From a checkpoint of a small mixture-of-experts model trained on Wikipedia: 6 picks a token.
Below are experts of layer 7 (counted from 0) of a mixture-of-experts language model. Rows are named router (the router's row for the expert) and show model dimensions 0-223. Each number is 500 + 50 x the weight over its row's rms, rounded and kept within 0 to 999. Numbers have three digits each.
After each expert's rows: a language model's description of what the expert responds to. This comes from a sample of Wikipedia text that the model never trained on.

# expert 30
router:593567512512557438558507484473454511529613470507445512478533437506532496527570512521417507489387513451485446438524483493407552486515465507497476466566465558569448493454523497446585527549530515494431399566462500471381557439464396605458465492571482582526614418419441573492467512601500584581535444514490530537471515481540437508557487463437513466503529473469494491519526496444453469485521523531485466534599627538478468578512600456485544489487511503453437521621502407437505637488418555472499490479466503498500507460461487531552510475519508371349447539391475441545539465490466524525527521541519446471487497525499461491436617556502474552490553454500516545484468489470446469426521
Description: Inner and final pieces of long Latinate words, such as -ination, -ulated, -ess- in secession, -ic- in conspicuously.

# expert 60
router:497520516558538492539525456456448447458542446539517548456466430524437430546439575556471550434458529435571479463573438440440512454491442431548445478573535501559484444441563569434466542543530432572454451463512567483519456431493526519558424551483435497557489473451420523507557470550529477560545526424453458550475553432540463427549445439470547444432556436443429445558438557472437435447551571559454433572491557556451447553571511457530568485460554548440435558550544488427534523433489530442572428554559542429514528474468475439507545448535533469524446563515452473562503469429426555552447569563567460450548486448576567442476537577432514552446526434431557561555547471456442450513540
Description: Month names after Born: or on, dates, Total labels, and values in table cells and taxonomy or biography infoboxes.

# expert 37
router:496520490531535542540499437441441454459542465559505564454463450511443443575453550566443544432460508445557479445571440455436495437497439446551464475562534492540514429445556556443454549564523441554433453457499570465511459436472543531528457536458454519570441520433444527502530486533563524557551552452452451549456565467538449426557435430473545448430557429416437448559433563441450440452564568551440429544478556572438440541545481452538575494475563540459448547550560478439552501452491532443563440536581536431530564450486472449500542462519560483515428553543448459562507475427487579560456559548566439443560466422551533460484539566450487546449582447415580541531541457443483429520573
Description: Final pieces of words such as colle-ctor and instru-ctor, sentence periods, line breaks ending cast lines, and table pipes.

# expert 20
router:486520482551528512549502446473443454456560450544503543451480446547440438555452557551443565431446507432576493445568447454443494465465447455567442448574538492531530452462549550442438545563524431589437459456510561474518465432494529523525446542494440526545472506454443528481534462549552538549560521451441433562461545442560455450553434443469557436453556440450422422560450559457450454437565576559427435556495563564456448563586513445562562490473554560423447553511514474454523504452478479429566435564599550440531535479473477444512555451550547473529442567521438445586489477433471538549423540555571445435546482460587527462479529577443496546452561443428553549565528497462471431512562
Description: Final pieces of proper names and taxonomic epithets, plus table cell values, e.g. scop-aria, Beg-um, herbst-ii, Yes, Authority:.

# expert 48
router:528514481523526492558504469461443450448526452535519552450486452547417435559455552529430537430448531439560492433556440430434496445488439435556442453562531494549547446439568564426454563551538462557446461455508564450530462427492529519498420570524464508545469480437446556489547466540535515545537595441449451549433544439556454462554444422451547443457544447448429436586453570464445456449564559550439448539498563553467441563559485429547567471472568552453455571523554437436556491435493484455560429544574550451524537449486478452498567448506524464506441568516441445573490468428453558547424546548559449445530468440582551457496531567433463559446549435439560542545516501447466445513566
Description: Past-tense career verbs like joined, continued, began, founded, worked, plus cells and fragments inside tables and infobox lists.

# expert 39
router:479548503530546514567507454460448445447554453561498548463488431547429427553455548548449534431454517446563477439561456444457487490478429443555445455573543496552534442446564564440455561562519439563435477456520556482519449444476551536563431529496448530532466516455443532495555486538559524548548573442445456561455556450559454429560447449478560457441551436433438449586427553446438432440558571571450439557498560559476444556573509451538564473457566549425442562547524474435537505440482512446535443544555550449502546431491478446508562451528534467511442564536436435563514474439470568555443567562550438450548469439553563447465539553444475565450560446416565546531527488457477438526563
Description: Verbs have, has, are, is and words like the, by, other in running prose, plus table pipes and section headers.

# expert 46
router:481526475525550517565487453450439471449510447538489542425464448534446448551475575560469560450448538439561490460554433433447504502519430440564460464554513519549535432423554562436469561551525457569427466450510561496513464448482528518540426529497443508554463500444445531479536466538552549539555580441439447547464545436546447432548445432460547451445555425433442441573457572443429461438583566549449445546479574557449464554580494436554575480442557561468438570548545465425558493443481512442555440554533526438469500439489477440514551438542545481514453572538427458564501429447485558548430558566578466433542461435566541460480539556436533552453544433437575560542541491454487441521548
Description: Periods ending numbers or sentences, and infobox field labels like Kingdom:, Genre:, Synonyms:, plus words like children, Master.

# expert 14
router:487533500541550496549495432457435446451531445546496555471476439534433433564452555553459542424460501444575514442572427447441506476498421445556437459542531512548520434438551551445470551554519427550460446495511554466553472446504525545535438528481451509578455463448443543446544488559532510552554550444447420565454546446517443462568423456459559443451576443440441449561441575451462438438562560571424463548495559565475439548562498436543560488448575556452448554528549467449558511448507506443536426536570547439504516434501454445523564456542537470511446577516432449571488468425463566542439554553570468450556455443579558450466519567448516556450564448433574558530531478451466436513558
Description: Tokens opening list entries, names, country codes and years after commas or line breaks, e.g. CAN, 197, Australia, and, ==P.

# expert 25
router:481533538555547593536498453448448478453536441528489553447457427543491440558495552547456555426456505434562551431563447431460523504518445458551433492547544498535520431462548567439493537560469434564448461439458560455451443448520529522553443543522440548574453493452460561477548497548557525537578576451446461569443529447538434452545461446460572454411539423439428436570471559457449424442557559551449457562485563546471444538581493436583564502458565544432442555487532435437533502457465500442564428558532549437560547448496491455513567447514541484551433567578445455563474452446464564568447560576547451451542451461547553473497554551449525550459513440436552545531544515460455466534556
Description: Given names such as Robert, Michael, Terry, and first pieces of verbs split mid-word, such as spe-aking, separ-ated, tied.

# expert 63
router:491534504554551521548508445479435437446530452561525556452493442514413436571477562554452549440453510438580499458543450443462508476493433451550442459564551499562534438436558563430468552566513444560449455438506564480517465441476533514549435491465466511541483516445439529480540496542537538561546561450431443553454548427555462422551452452463507443448544461421445435550462570443450453430547554539431435549470549561467431573563490431542546483459547562440447555542534446419570529443482472420582431546563560431495518437462487437526567443542532479499431558549452471554474467440474538540430567566553445436555471429586559470461550558433513567462538449417553551542529489452469437526543
Description: Table separator rows and pipes in election and league tables, the word in, See also headers, and CJK character bytes.

# expert 29
router:479519485547540534533479442456449447429523443534517552470493443558408441557473574552453536438451529447560484444557430457439483464485456443558432465540535512540509462422571566435446560537523437569435477460505561484523432440495535523533423532509439526557459497451450538475558473560541503571529550439452472568433537444558425431573434433461553435461540430439441435554450578452432431427552567554413440551495547548461434565563508447554553468445567547442453555513547481456552508457475544451555447565561542444496524467511488442496563453545561476483450549500424471557498464427487546548459582575575472459553446447570571474454508538439487555450570446427560552544549503454464440500559
Description: Table pipes, list dashes and mid-word fragments in infoboxes and tables, such as Animalia, Class:, Release, Rout-led-ge, Hond-a.

# expert 27
router:496579555519519448556434468463435460446556466549344539402471449383511434538590546535479547461450540432570470451541450457432444470505460456567455491533531539525567457448566528463408528564458455567449474436416541495468445454519526526493450481558483495539503506452432541504524441572525507521543530450471455546427536445530450435524466450486547468461569446459453458543466566435446471445584549541448445543459564542486449556554572451546552470454529549454456552568517489461550500461475590481559456563528560440536527471527432435514560474459523504540459556478462476550487432434367576558453543567534471463557421428516520442515436559443531557435530461442545559529534541432433474435541
Description: Adverb suffixes -ly, -ally, -ely, -ically ending words like federally, largely, barely, plus whole adverbs very, often, originally.

# expert 18
router:497527474559529512561492450444439459448527442549501556453485436544449429534454568535451555429453481434572502442558455441426487469524430441553449453566526508523538439444553552434470550564533430554451468465507564460509468430484533541537437523482454519559459517453439534464546472547539510564548550457452452558473550441558466458553428442482546439446560439447416441565447548447453424438564568562435445547516560567441450548562490451564567489452544560456445580528548448423528495448491514448541434547541544435503524437508469437506549457536532459519445574557454451576480474431460547556433555543569442446557441460577546454473552549439498567437567441422574558548535495439456458533572
Description: Verbs and nouns of recommending, electing and awarding, such as recommended, appointed, Award, elected, Best, often in tables and award lists.